{"n_layer": 13, "d_model": 640, "n_experts": 32, "experts_per_token": 1, "d_expert": 128, "d_shared_expert": 448, "activation": "swiglu", "moe_layers": [0, 1, 2, 3, 4, 5, 6, 7, 8, 9, 10, 11, 12], "router_score": "sigmoid", "normalize_top_k": false, "routed_scale": 2.0, "balance_loss": 0.00656, "balance_bias": false, "shared_expert_gate": true, "scale_expert_input": true, "init_std_router": 0.0144, "lr_router": 0.000936, "vocab_size": 5395, "norm": "rmsnorm", "norm_eps": 1e-06, "tie_embeddings": "early", "optimizer": "soap_variant", "lr": 0.00117, "beta1": 0.95, "beta2": 0.99, "grad_clip": 2.0, "batch_tokens": [65536, 131072], "seq_len": 1024, "train_tokens": 1104000000, "steps": 12096, "dataset": "wikipedia_en"}
Below are experts of layer 3 (counted from 0) of a mixture-of-experts language model. Rows are named router (the router's row for the expert), gate (a neuron's input weights, with its number), up (a neuron's input weights, with its number) and show model dimensions 0-63. Each number is 128 + 24 x the weight over its row's rms, rounded and kept within 0 to 255. Numbers have three digits each.
After each expert's rows: a language model's description of what the expert responds to. This comes from a sample of Wikipedia text that the model never trained on.

# expert 14
router:131097189131097137107174091130141141168178147168140138140116113186175106087125175138121174116141138114082123134115143091147178122115169142134141114149093119164145129180102136102130135095126129
gate0:067143113086143144109118131120113107152147126149098127086148128144142101149106135144127185137160123135149153142128172117159102098127170144091147109125111115142098139117116138106118142150144091
up0:122137153160143087126113113096149109095126113116123148108105139157150144120169126094124122103138140129101099136145143077115137130153135118149145095141112128109107148129113088120118138102117086
gate1:101086127157151145166132143147174096113125144158129121144116157121137100123147110104122128141146113088087147103108122143125099089117125136115116122096164135099125137149116093132191183164168090
up1:130102139158181149126138115150137131122139117095101155117122143129130156133147163106184114090162099105073134116147164157111094123114106168119115140123139186134128165123149136140100145133143132
gate2:117166120082138142145121084133139116146118133136109109165110141111131157085141163144092140155112136135145141133127153151136095109118142130145120114108140145115153091078148108118145118102155124
up2:135157127121074169170103145109183154122097122136118124146123120123124128142125128131133121129131089136079090097138155097174066075141153152179125152149113146132117122122174115128138165144179096
gate3:125091113145104117112089111105118143109134096158112120115137101107108131104121118110134133163146109112153119120135180179072107150132120147156145133154120109134099107133154130148183186162142110
up3:122129090105156142131143146137144128145128138068154136117163170150161113178151106123155138100088104142136134132145068111160124090089122083128133104118152139107160144114094136092077112126099112
gate4:099131157147175129129114111136153115092160124114126130127134106136104153126169162111094109104147128108133124113122152162126125140117106154105155168168130116152146109089124145147157112089166131
up4:114162117142126158151137117129154154110099142111122141146176115124138067125162121139151126098184152147091128132091118095146163197136142092140124084137055192103158113133111185121150097137078121
gate5:175116113130138131142095095137138091093105153120101132158074099140124118116089129089143125079128139141128107115127140140141078120137102166111151098124133133153167109108138128158116168132123100
up5:135105099141132133118136151127124176096145139128151145125140179113123147154127155126115102105108149123119147125145149115123110152100164141163135151148122115106143190116122099097136125113113122
gate6:112092117125109144111138117111111142109163111072118157145115099129115115086159125122122092169138135164138182140125129159099139123111110134171160175123128114116150125114121144144125098156126078
up6:157109156146104133101153144141135142097131118054156135126108132134091116140168107129119117134122136160120165113087110129166129125132138144137141118156124108109151154129148097124115106158093098
It responds to: Numbers in tables

# expert 15
router:126112141150138158161105159155107114123107136128139132134123119146135112151107139121117146086126122147142157163110081138141137145136184096121148166157101131123167101103142083131158157110157128
gate0:129152115144125148126158137133149138118130125116118122137122115114146112140126183136100131087127140118145143122133136107141140107096126110125144141130130161119124143136126118080174153142092141
up0:103095122113142123122161160131110104108127119122129134111111098137092146123118136148136137128154144072060104103106163136087139158130144122103108136073133153142132117151099143131153089109128136
gate1:115132145070132121126148122057117146172101095138119151098115093106115110167114128143107060101117148175177087146096090078133125118104134123120141130131113156143137128134108120117181091168171179
up1:158107108146127126136118141148139116132136137124109126131157145175093139140157096153148151138163069101116169083152127115132144137133088171124119097075166131112096146131125162131106153130153120
gate2:142131145137094132127087164123102137129118147126108113122100155111087116115108127066108138133125098170128166146083088138126120115142102094150139139099150128094140130124142137150122089107142156
up2:143177104157116174128126131176113105166151150140119081110140138089120142128096105130148163129132146126082132129115125078165144151144114095151125143099127121106142126123130127117158108096140119
gate3:131118120122117134133100140179088128137114128103115123122149140149150116083164131086096133122169142135114136150151144155134147172111178156146134161128124110130060110098166160114128126101108131
up3:138143090128127170134167173153144107126121120133146180115100152138124140104185140151090093104149117137120120149108113102124144147160133119122127110115136107134117116115107140114155150150136136
gate4:118131102149122197113177118132159117126188146118127111123160137158108138125104107154096085122157107144135135098109163135150107140078160151083131111144120151118110129130122119094119106094157108
up4:125128129167093138123157110099128101151134157103114112182156105135152157132142137110149095140112150121143144091162125143120111164169119160160139083085157138130133136157129132189129135151131131
gate5:089110148110126138093127157146143152114109146104168119132117142123164147132149172155150079122070086147153121155124089157090121120109111091131122152100126135124144125108110146155099150197140136
up5:103102142113134128156125123118116095083150128121115084093111182152182130138106131090143129126143175101160114110173151135113133148151123124134127129109147167108097122114101124164153165141125132
gate6:100133154164122127162151158113117081047147112099143100126144123140117085154156144131127111155111070147150122133136138132127123076151128086140156127124138133132096141149139155122128132091100140
up6:122157156155099115094136116120151157161155108143139151111112148123176124138178120107124093090166135072081110112135117116095118117103114101122097119117130116138156152125121123094119100130143119
It responds to: Second word pieces

# expert 3
router:122161104162103103138122118111186129103142132121068098131183111141122098083121100089129111144147130116103114142115133104115189111141145100114127152139126081114099109155129098162113151109168120
gate0:070161127157133153143143112080152127134123142092135146139154115147097116104141141123130107104123133087146128142113151155105169126124122170139152124107141173149153119163125151140134105127096124
up0:102118083168116127132162122100112122134096122088104121122145121172094114123105167080153114152129130126127161164130108157130160119128172134140136132105175144150153102169121134138125091126119117
gate1:124131146091150144128112134114127152146109123115135182099142180119124102163147118159138128132111130102104121165102118154130104112121124134131125124119079124172127108138135105142121176131161106
up1:122130135110150162109121138107129130163131127130132165093140136138123088165168137150134105137113110126091100159119094140149102096119093139123151131087078148126162119162124109148136182136154105
gate2:152129160122123133108148142123103142146071104109104105138145104094147097096080136135114163112129156132136138118159109112134129150136145111073143120161190122104112136116127136157098129181176146
up2:175187142160140137151153127104168137153122122116139103138143134158162096144098131134112089139123147089095121136124124137148122144116101135087185107145093158088141117111107116102126107160130101
gate3:127125113130161121115124130118128130072146146141140119154143159118144160094134149105147134128134132174128141117125080149151107136111086093113104103099114152157126114114108155113145140099129148
up3:137130164156140108160147153126153112155151145117120090124110098137093118108128131149112100136112142079147152108115180133105151090128158121133168099139138123111078089139118090162095108134117083
gate4:126113125180122131159149140151142133116097131089088128131123163122139078140111091113106117169089111134139132153146171129107145126111148107124108172142124145128096087154139117132152139105125142
up4:123133121066134122096134106119102116137166121145195142131102092142130229148148120161155112104143174107179127111117107119114116095132107156128164117108113116127161162088130109142117154131145148
gate5:132173127129126152099148128140123124146162113120131097136127135093124147122127121132107111111130110123114172126116118144104124129135145149121173131133126127113148105160148145103154114106042118
up5:088131129173174133153116107085139160110166134118158097148122117113166153079119127092120147122166132133086124130161097162112093169108152098157165114117112136112132117143114109125120148134115119
gate6:155122171104160082068140154125142159117112117100132131180133128144161121152110111111138150129114130129085151141149113145160048071121115102166101106137107162156139126075090100131112157138112125
up6:176100127113176130079144159095136163096135124130147138179095115145141131147112119130165127135106116123118156098144134147141094092135132084130102084154118201149124132085103101131086147142116092
It responds to: Word-initial fragments

# expert 9
router:137131151158159110152118119117146170152123135171138164155148129145112092126119131107123141114165127135117144144122075105176142136106157090138137146131130079147161112102108109106146129134147137
gate0:170096150120182134180140141166119144104120099105123137175193113109119089130101116108150140160108197128123136162099118105128107120138139130128145133121130126158131105120105120142154152082099144
up0:122091132121125105157119148136182116121151127107114126147087155084130132136165092148138102109134162150151095117109117104119065131120108171119102117127092128139193143166101126103115160112111146
gate1:099122104104128142122164110101100117111170123149158121138076133115133106085147183120107136164147163172135122106096139158133116153128116110141130144125164136134159148176154119166108152171122110
up1:111083110147146080129132133121119154170132112083161060170108174123128116128113146136117177123141143100147128120084130128098114144113124074171131146126152159140107145141126154161138143142127160
gate2:138093127147108080138101125137110138112111150130133185132134111137108140109114114102088124158149099101133131149172083093118164123134114106142167110172088146130095109117154145103166160123149149
up2:154128140149134111148109106098115120123131151139111183162142113137124120133134101125073167137144120119122122154151098111142143105115142108168146097156108130118085167142129138093138149143163119
gate3:123149129107092110106122150134120124122137117089102149145143103144137082142091101155137146145122096149149153119130123143136159129132170146095110147106164118138124183126149104159144136103142120
up3:128145129067164117131124104139171144139136108116115121152154146128128166108156167120084161125136123103101112103105136112109172122080129134134150158161158148112124106152155110107099104123161175
gate4:128149180176150108112109077120108134083095128090157124147175096151122141125128103151149091121155098111115099132097115142146129128161108109148103138150109171151090110149131123144152159076106128
up4:100159144147150114116127109127119152111101108107155086147151131142132121130169105182149118129161085098066074108110105132168135097156115124158093090160109154132093113124148137143131124103113127
gate5:118141110103122125177140138170121136161148103127145150122137140165169115127062122165126129143133111133107138112120108151170104122088152132128106111125107131096109134088140149105079181150131136
up5:124123096090131110126125150102127112118152122168154085173115117135061109130125090147072119116144158156142124144118111114140150153128142163131128144137118167137135134101139138148110116156162145
gate6:105132082136131114139128141159149147154122119158179113087146168134114119136113112137124170095103136140165113156127054082135088120137144068112130119127134125145141126122127132118171122091131126
up6:163118122165140146137142100125079087085153120153102120111139092144151158149128141143153108119146146115113151133112163158112138159084086145118133094108128091108166111116096145138105102127158099
It responds to: Middle word pieces

# expert 19
router:154120135122102098104137115146138160143125174105114168142123088131111126104144144141129150141143115120109129118111125099167152141114151131146148113164100087143191095120131136089139129133118120
gate0:071087145137115126086142124107126116131096133129125174107165134146160127103124156120112143114153112127141108180122156132092117127117106118141137123130123125132162155091103132132148116136198080
up0:103172184157071094102134136175117132143115150076130085139151129144102093101161099108117141122134132121108161074129115077159154108150091134116175160134111124156168082159156166101109115093125144
gate1:129131106081121142143127121117111065116147148144110084186101143133153133141116125125100147126159109140147137132103122129117127116090140115128092110137147079120119103101110106077150148155108126
up1:157092088087141093100125056090137095131139157125096133154130131137164135107117160125145151103097143101105094104128161119106133130140154073140176131143152126100093147119146157132113158115151138
gate2:077144078082131132143139158084122113114120102098159146149121136105148123094143144131169094081075135164104115117129137123130134093089156106162175088144122097111148099133107113154132128113131177
up2:106148080113153085169128169115130143083112116129151100125101141119128149110100135166148149134103109144091112167136126119141128139093084110178165068099153088123148137153128120154127112154112131
gate3:119081153134146088119124111161101117130093129166102123134176121119157142105111149103159148179146135182105143127118103135094153107144134148107132103111120117177092153149099182140140109106122117
up3:139153123117110108149173110125125143147095150127114102140141170162094174129073159122090119136094112143131169098118103136138118114124181122137137110141105154081077109151130107101136118096124106
gate4:123146114134147105192127170104091146106125111163165153131085123135158116097155108129162132142170096119109128114085165101130138119142144119150161113163131103119141128130112142134169148105140134
up4:149141133138179104142110154079113116094130116179161152136118120137167117093133124148113124120136157116153110101094169146107159132129142132145159114167145111139135146163121153113152122100117131
gate5:113148107127103123137121136112112145092135157135155109150122124112133127130097113088079099152158082139100176108116135185124167107150123141131105105078137120183147129085142135087163128117182129
up5:120111087100183107143149122122150079114127157089100140146061130099104119127096152160111093161146192162120145121172102159085140149143137132162131109073096160122126151103151147131149114124118114
gate6:105138132180140097116138084103130138171077158128123132168166099093103130144124155110090100086142141173130126090117162144139140121115109134159119118116119164151115180112129147107153100087113120
up6:136114134093115152152086155153131147099154112086148137098113150155135178088119110148132152131126132137128139149117098126144105125178137143105120099137143101106178123146103111132136162145137171
It responds to: Clause-linking conjunctions

# expert 0
router:110107196118063103106170112162152177165144152175139143138131067180171100099109161134107162128142130093088128113124135090146158106122160132132146105147107111172190096168102129088131130118134153
gate0:140125106134133121183121110144121096154136149134149143132121105124163141130138136116135111126137134150108133130109166124144164085087123128098189100118130154117129143126161136146178129111145134
up0:130147181163170110149099123178116127119110099155126135106086171107130108121139214137152103108115121143151127133138125136144128100140145109127152133147087115108202125069115133109151104128113143
gate1:093149123122131141139114165118068142141186087105099125158117109128168146123089103112111093129134124130154135151114108126164111203133135139098132149121131142118130137116120113161123122167148142
up1:131130095134133149092128096092154108122150125095148121111110120140106116119186113105135104128152118128108137157147080152135112043131158089139131102124151117124152146126147146150135102160088111
gate2:128116140123130128154088144147120135135126094124157135128141118149111096131136134112126122116099116137111098154171128105099106127095123101108121090109163135135131116107125143128152078153145086
up2:132147123173111137099147140123126133133114155130118123125107131110140161135115092156131122152142133130163150086092143153146173141169111156146103154148092125130148152135125121123113182107107121
gate3:168131107166137082147150122119131174129116142098132131116103143129112133123152133122146080158126106149150094110144162166087144132140139125108147120105143111162130142125139116109163124130159116
up3:168102136175144102138167065125132139142127121083116123124120142163098136106125130143176089153110118116146156121149140156094103086135138150112157123077124104140123129151138124111159105127156111
gate4:130127135131115123098112114148097128118128138115093153139165114133148144116153110120151129128119151114134117118108153174133146139114144114097138129093120142159109120097119100155134103086158113
up4:135112119148122104114134090174151123115092118108128157135124137132131152120139111121135150159159128099133123106119153139154127118140112134130108122090166105121138135143121112123142125097137168
gate5:155122125156115145135113125097092058081122150148117124161127082101106102148145123129182158144098098141107148120146136114148167152104106104122152195130142121144100135139095135129196139156111114
up5:101151129135153113109130124145152172161135122142087147138152148144154177109137133128080100109158173119141124145099140126104073116116151154116133051139082122129153165075165138093071152094138122
gate6:089107146088123089163115106144140138123115149115168103153106130099119112109135111135149061135137119170158103107096118145095102171127134133147153117145144132157124141121113111129187131148124123
up6:159140117112075119102115146152128128104119113113159081144092122117132107087093161152147138143077114156142157100155158136082122157151096159152157133131130151166109094107094148084170109133098131
It responds to: Line breaks and numbers

# expert 18
router:117081137121077131109155074147142170120132169159149134152139098169127147096135153130151172106106178071107138136114098083143151093131160128134152140164092119171153128167107095110131133141116181
gate0:141151126132134129144093127126101108112138117151093142149065142132093097142085150106085099111135136160076146134142137124108167126128102128120152173126089125124149131085129099159163133110102118
up0:110102124136118094152145139188163126119094164152148113112199122150162116083140104147170165143135113121144119132109116130127131121130167099109128123135190116084084163156144149139092100115131119
gate1:138115128126144159147151117102155120105162120131133147115116090153172167142165099084112144125133165157144116121119157131132112113163107141119144148178137099118095122106171155156157107149125134
up1:144129123126142184158142131128121129088148120132163146076097097146189152127143131125126121111123161137166134084123132114133101120168107124132166141125111098117075125116142148155124075129129161
gate2:093103128094128096137154132127069125126154134127091155118119107117141155132139065092113135092138153154125143115138107155158155106137114118096132123121125203150155144101167140101098145135189113
up2:147122137148112160105146136137167126087094158154190159117116146149130115155092111151110141134118104157144131104142120105084140114137104128169110127149147122121113140084146133168162110117033126
gate3:138134166138134105173083140116114085149142162126120120109143126094162168181150138120125131094129085144121121096115120107120134137140085092154109093099161157151113113111109151124131155126122113
up3:104171099150067099170092151182129139159159152148159116182153086124144140153170099091128150125136125125143113143114157179151121148130104135131104149141119144119146140087086143140144141118130128
gate4:130120143145146142152104124144101102091164095122148136158156108117137124093113111112100092118123102077143168125149096136145156150148177080129134182112132124165158138123096149150147127126135072
up4:091157138113090128166121163142125115101090126139165127127120121164139137129152166118138125112131098117134131153119113125099139159129156143103166199134123086143162108169103123116112103177148156
gate5:140097080146139126176099103117134122126127114113140142119097135117154127138159147115156117126166129140121136117136122133144092121154125161105169126131102166160135112129176177077136073129164099
up5:139099095165164134174103100081128126159139130105134101104090162161172117145160143155129148109148114167130154135134138102117114119163142150123154136133108167162150137139179148099112088125143106
gate6:087135113125148112146098090123145162139173128071193131159120064164149114130130121121136140134118109145147069151107119145139150129112093146126128123118108150164150135132126136136084152149189137
up6:074135161127135174139118125110094108145164174119179116135097087144137118107157131106153154147124131129151098143106123161159156161136098122131130117149103134181176146125144099133124119119132136
It responds to: Suffixes and separators

# expert 2
router:146142090151146131128119132153126080146103102144136157159139100154117113163133148152124116114135117119149129104119075146163147101120141096127127163127129138131159082140092081127163137163153102
gate0:107122163139109124106125120095078119160112114159167131134131143130131128147130126124121128124117100166080118111121065130112159099103113188166093125112135115136124108184090131166132166112169097
up0:113158146134113109149156151093142139145138110126146119119160118103149175165138112155166101117115111135169142103112101168119148137107126129145130137128091134154098151152106110096138103175151119
gate1:118165108136113167096118126169104116113109107173116169133178169125127123066129118134140110156118114134119081163142079150124167140132125117128127178162106187108143094104138140092117142118164152
up1:130121105131158180174145154142144142153143107131110116102118133118124116137153127152133151090133104101160145099096120102119135130108153107092122137111118100155124167180144159119108146159108095
gate2:158113102126178169116162151150083072113132118126106115187147151084105119162140092121123113106193119144111115114115138104147156131113143147100135134143148107142148119145104154118127122118119121
up2:117099137106150121155091114135098146171125133146142159112160113112093153164133095107126103136096102109146080092119133168099115114101136123117099118117138123116114115144124116086177121120110149
gate3:101102132130149094115117131110107153135088133095110077122123137131122099116126116130158127126110113151142128121139116114132154173128132106084136136167101155159146160138118110085135136129129093
up3:144154120127184136111103161130134155106107141129123159150124137118144132158116132129134150132110117158100122135125115113104173116112172094105107142159139139169107091115102111107128146157163088
gate4:067105139134122157090116099099121131145146116172129131100200110135088125119129116147104094135154066116144096121102137123107131091140082128172137117101135166121096107125130115106158180147153089
up4:120131124132141111124115085111115096123103144136099127143149151195122138111128171140130123131152148148161131116147126096099146112093115128133117139118122117117144128132107109118088130127144121
gate5:146118139107121148096117115095159187145105154136093157113141110140098097127106129128133101094118130128154107140140139105145136184089107108159155151142164149157115151101130132152157126128117153
up5:145133141136127126114120130120147147111106134117147167161135125125162158119129156127168149123146151128106126145146125172156082111103113099088096181108127124124115115141154138139140129110129108
gate6:132085116132156109109127128164128138156098108129137138152197082117149115108116157138149123104163098112152132130125101107099116114112162096135162135155131144126138127122082119128140139132143158
up6:142117139133106110093127102127112079120065126111124098139118131109150138128098083145166094124133132148111118145128163122143162147118151147131095081123130158125112162150121107124124137126131132
It responds to: Word-final name pieces

# expert 17
router:109166196110148126120157120162152129117102126108140091135130141141164153092090128108103141151135138166149150101118098126123146135091135146124153119178130126138140087092145142107127114176137110
gate0:143148123162118098106140139159098138105118115113120102173145059161177117122090110119106126124112132112080075142128095133128145106154099156117163116126094176114082112156108110147109186153125134
up0:156133115125149096166125134157092115149099130089127125143120095155182119104078102141134132118153131147079110099151100122103125113123124152120179116108100138126080068122108111114109145166140127
gate1:090107122084134095141167137132084103113153141189151097098160151095126151135116146116135158110150118163106157088128143153128134101145122118104165148136114109156180159152128115154119150156111115
up1:153111172130125100173153152120112114144124126131147136119163158135129164142130143126121111103152156129077111128144081102114139166142132097160159131128129144170169108118132103096132142138152119
gate2:105145163104119127148108137117129121156112133158102150122131101150126142156111134106146109088152108111135098126111117128110181102109128127127115075142135140122083156118101142150126101105111154
up2:137124169085107165100159160158166159142133132168148133117115128152124156086130144101119123153098097149120133131116129138150128142143096109161152099141135146110125127078110129153183112087122151
gate3:142120161131141134091096089151138123098106153118155093144088149135160121152176140116083145135098106135113123127096086082149116105087148142091167121133148142135125120103110136115181089130170161
up3:121138136088139110118126154140126089116124125104099112165121176121141141127143169112094188102147162130136126076155134139161110114107121101080120155125146145142069087123136144109175121160096125
gate4:150101144132139161128144133107113120145071114099094128131088102137138132085066127127082164121141106087140138154138107114150134126117156135124140131101134131118164122124087122158120136124137124
up4:141085129149162140125126137135113134111110132076098190112125124132157194093127122146150164140140140073162141130127139135179106129100119122098155131116113138144172134159123156145103143132102136
gate5:191143132137104075146139150097140075135075160095109144152105112169153113115121091096154115122106113141150109082118180119144130142111107101104115133178132137163142140116168155132153124131148069
up5:105137080141060125091127127138113145113133099123126116085127158126063136142164156177144134096140125161167120165132133122077120082135134178114164067107157133078134145122125150118127123135092155
gate6:145121110110147148102142114109106153129088145131149141124151146133116131142165177075123140147098159184143149178137123168118146101147098136159120139090116116130165131113150115180161140141181126
up6:139090131142131120109148106133108117156115150113121110130117126102130142143108145129138131121140130108142145160160132129130103085127104142117138105152146094144165138141145100104132123098113133
It responds to: Accented and foreign letters

# expert 12
router:133115174131128170108139123164141109122128159152134161081124131122131098123140133114157130141136102170149132122110159113137158147085117132162143082132143174168150126125125171123135123149141139
gate0:142129166109100158163150131138125127101142117092120095124116118134132126159127090116126156146085157147139088098105134104117123123146159168110138132129081118138099117111155085143149132166124121
up0:119137114080109075088143113122109129159116126146092144145129163147142125121136158138127112119122128100121126140164090145099112137110101122146111117077101150133137116126095169122111159105148135
gate1:156134205136169097122109143099153144122122167118091168116119122124095132123111167121154152155092119123112148128181143140131153117095100159155145139110154127160129113129123125174110132138098102
up1:110183171102130161085091138136111087121105160123112137139131141108151133119105083119097119173123148131173100152134152091102173124122117155108131129161126130097118152164123087111146074110073123
gate2:121119126177148106091147150113143130097114114125111104166130136124096136086131093124129157121161154142110111097105096126131128131115134146085116135116138166102121145107144143173082119122093129
up2:125132137153120136094122150158129126117124096117115123075120185176108148110161183101107115120114156153121113132141133155108145129081127117105150122146122178122170122117149159152121137167147182
gate3:121087162138115158128125153111121120141141137129108188111133139147122083140120145139143124119146097142127147095136131152093125103113110116121133128146140145126219080111114138112126125143181091
up3:116070125166132102093135144124110140116150073126134068101119151112148169130131134103112157137095132129134105145173108109135138121105096137131184135191125147142139108100175148141144096128139119
gate4:136147159161116171142157119124139114147155138157124140108128144139141147146167150098163117141121092132111095108118150129112129168115123170138083128150134109151098153154112112122168142172152112
up4:069136127156119148152176141116104104131140108145143078108137147113131140088158116125136142135113114166128079129094135163093151173161136169150112190190079099135121138139110135163152126106143119
gate5:136122111147115118145131120148134157156090174169156161118110120093122099093083100101152093120150114130120115095142133117107126096134108119163146106127146124101149096112105115144094155106111107
up5:137149147139153133115121150118150126112135144094121150157147144145107159144123145133106128133134118120088112167117125136156157172104091125121103140200105111135095125113142151146120184090148114
gate6:150152118136141136127076112119140147165120117135087102128134119133144104121128118131126156103188171099159196102145143108157137171123127144172116130121116142101190119156170104124152122141156093
up6:083103130072132115126172151127169141127144146174153139139125129140099109141125140142123154139128099132152102181125118195107144102111137123116163151141164132116150142145155163116122111097088126
It responds to: Pieces after c/v

# expert 31
router:107083164139143151113129108139116109141154133138084122105103139135098126121160185124124112155110122109157112131140137153125118132115114155162158157168121127149131121164139146099160133105139116
gate0:141153074088141085065094160127121098109106117105086114125127151098152132118136137162153159115109132113152162117156070136110126161134170122108143107118130128123104139111122179164170115115110114
up0:120134180167126150165167088124103154124130136161174153142166149172116125171125112130101115105132131153121102156094143112130161094127103136140161135079136099153112148116114087105086160147122137
gate1:107104132157142115102169121142120138129125149102131128165136098123146127103150152143112099112117103133096096147100135134137107063105163139116119131141163117142112124161130116133107103130100100
up1:125103142105159126144107114122115097111113100131109132093159130147104114124133104101073133166119095108156134133164140139135160189152128141132153119100096130129134121121097101112147132092126121
gate2:122102113173131155086076105111096151109132123131143133103126131095119148141161162142100121132123094109164119135127112150112149126179089147133180130149101150123138120170151087121163136105142129
up2:094118142152138130115080113086132104067126098140123145124147126122149155092110166138087117162100119125152116116096148128106175138177084158097133146157100127135076177098170155103134155129127088
gate3:107138135103125143089129121123118131112144098158117097129118201105123168143145137111099163144162106120131169098128139190112116168120146129125171185140100091156164146126140158104155152136131100
up3:145118142150101146087119150140129156107090165161128095123138134120130079162134131115137141144151100131156156100084129084095166112135173150101133135121133103131143116096143084085124130122182100
gate4:108103127091169142145139144110114098150132151122053149135092096120118090100163101124110120143131133099139102150164143133122108077110166110152165196120111080139129161161152108106152160146101114
up4:110111136107127165093113164145145103135093111127132117150092101132146130108094185154096130143127145154125118088113098162134119115169127141121127079120148161114145099091151114122127145093144140
gate5:123084148161141133119087115116096103108139121089139140116167151169141103160140171100128101104092137148149151133120142132137108093120144117114111104118152151139145164134136129156074110138122118
up5:140110131155163199150122094154116154119098089132160152142124140184139110138130108113159124101143164136115111143110159101079096104174133112102134111090127162130122148103125122112113115090171107
gate6:119108113138104122091161166148142120142103146111113141126104132083126147168123128140099166149122103100137124164131083096167120126118156098142125173109130113158142111156121082142156140133153140
up6:119155099132136141154096078091124128106154109111098104140146124181109109127148126181134132111128119138115114120142127188105163132142136132117141104107133124129162151093121120120131116100123119
It responds to: Pieces after Al/Am/et

# expert 4
router:069127140122101136131141116156175182108139139142155135150135129177131149113131108109105130131116087101135101119093145159106125143134093159131143138129143138134104121076138156142128165111148084
gate1:107141167181107089125109120155159148115113098132117129157141121149109089099174131174123160154134124124138158129144133115120141136132106142148140113089167115126137110111118162132214102112156132
up1:106154144124141108127138125119153096112133116133105118175110124168093105098127146164124130121139119161152133116135123123122140124088079167141102102074166103130169113091132124140150109125120106
gate2:101113153128069143151094139102133149119117106105153109152120104149121084168108130159164147124171132137120158128060130147131112111132162109116162130121134149123159115114111124161173133102101126
up2:161164114166129145104154103130138089154134129127123106132116133140156105165104094135103140137112099113153111142172138120132168123139134106095141148125155125113086106120140121146115120142126097
gate3:129140128143145159135163074134095107104122103094152120166087107115086156117098103100116138151155098104118137109074141096137111129108130096126057101142099112166136109060139103095148155127128074
up3:142119153081147123104107174176132138113121131132136133161135153099125136109098112169105098145101091208175102145146123130104129154127148156143062136159138110175115109109115115164144170147089112
gate4:114174102154142166139144106094117095165150143153143134120146137125123156138093113168086142113140106137131132118111144154146150168122104147143160145138124170159164125120109160085111138142147090
up4:101155145159180142120144119127110070167141128165120132138125164095106136161096097141074136089111112131107118131101128133140133136144130133148113142145130161166137127137125153110103105146157127
gate5:116149140135167126150094100161159125188088151095134120082150142135125161141100111153104150146106107092139118101097092091142116135149135155184140132150128122116148107091143116115178114178093116
up5:113153161104149125165132138096135104108078119113172118101152138167074128114104143123153095183110144120198104122106110117112145187127143159151114125131122174110137161154155151137109161125132148
gate6:097105157161141140136129150160150131102138136130113160135141102105138067203183154150127150157137133143150149135119122073127110140148104130115114109120114124132174162113122088077123128132157125
up6:129110132131107138113092105148168145143136105122140110152130106145147092124126127166155141124155099139140148134108182080135134122102169118135154112102144148158106182098140159122132140143086146
gate7:126151141143072186125129129134077173093158152108137136135170088159163134138131075096075158142124099135158116097161132182144117110114102125101163116170107125134146143138094110159160148088091126
up7:153136102079123138133153104112144130084160119134161141195162091094130102117105086135156090128109155126138131151159110117097123144122129130109104077078097144139113120139113104112095127142136172
It responds to: Mid-word name pieces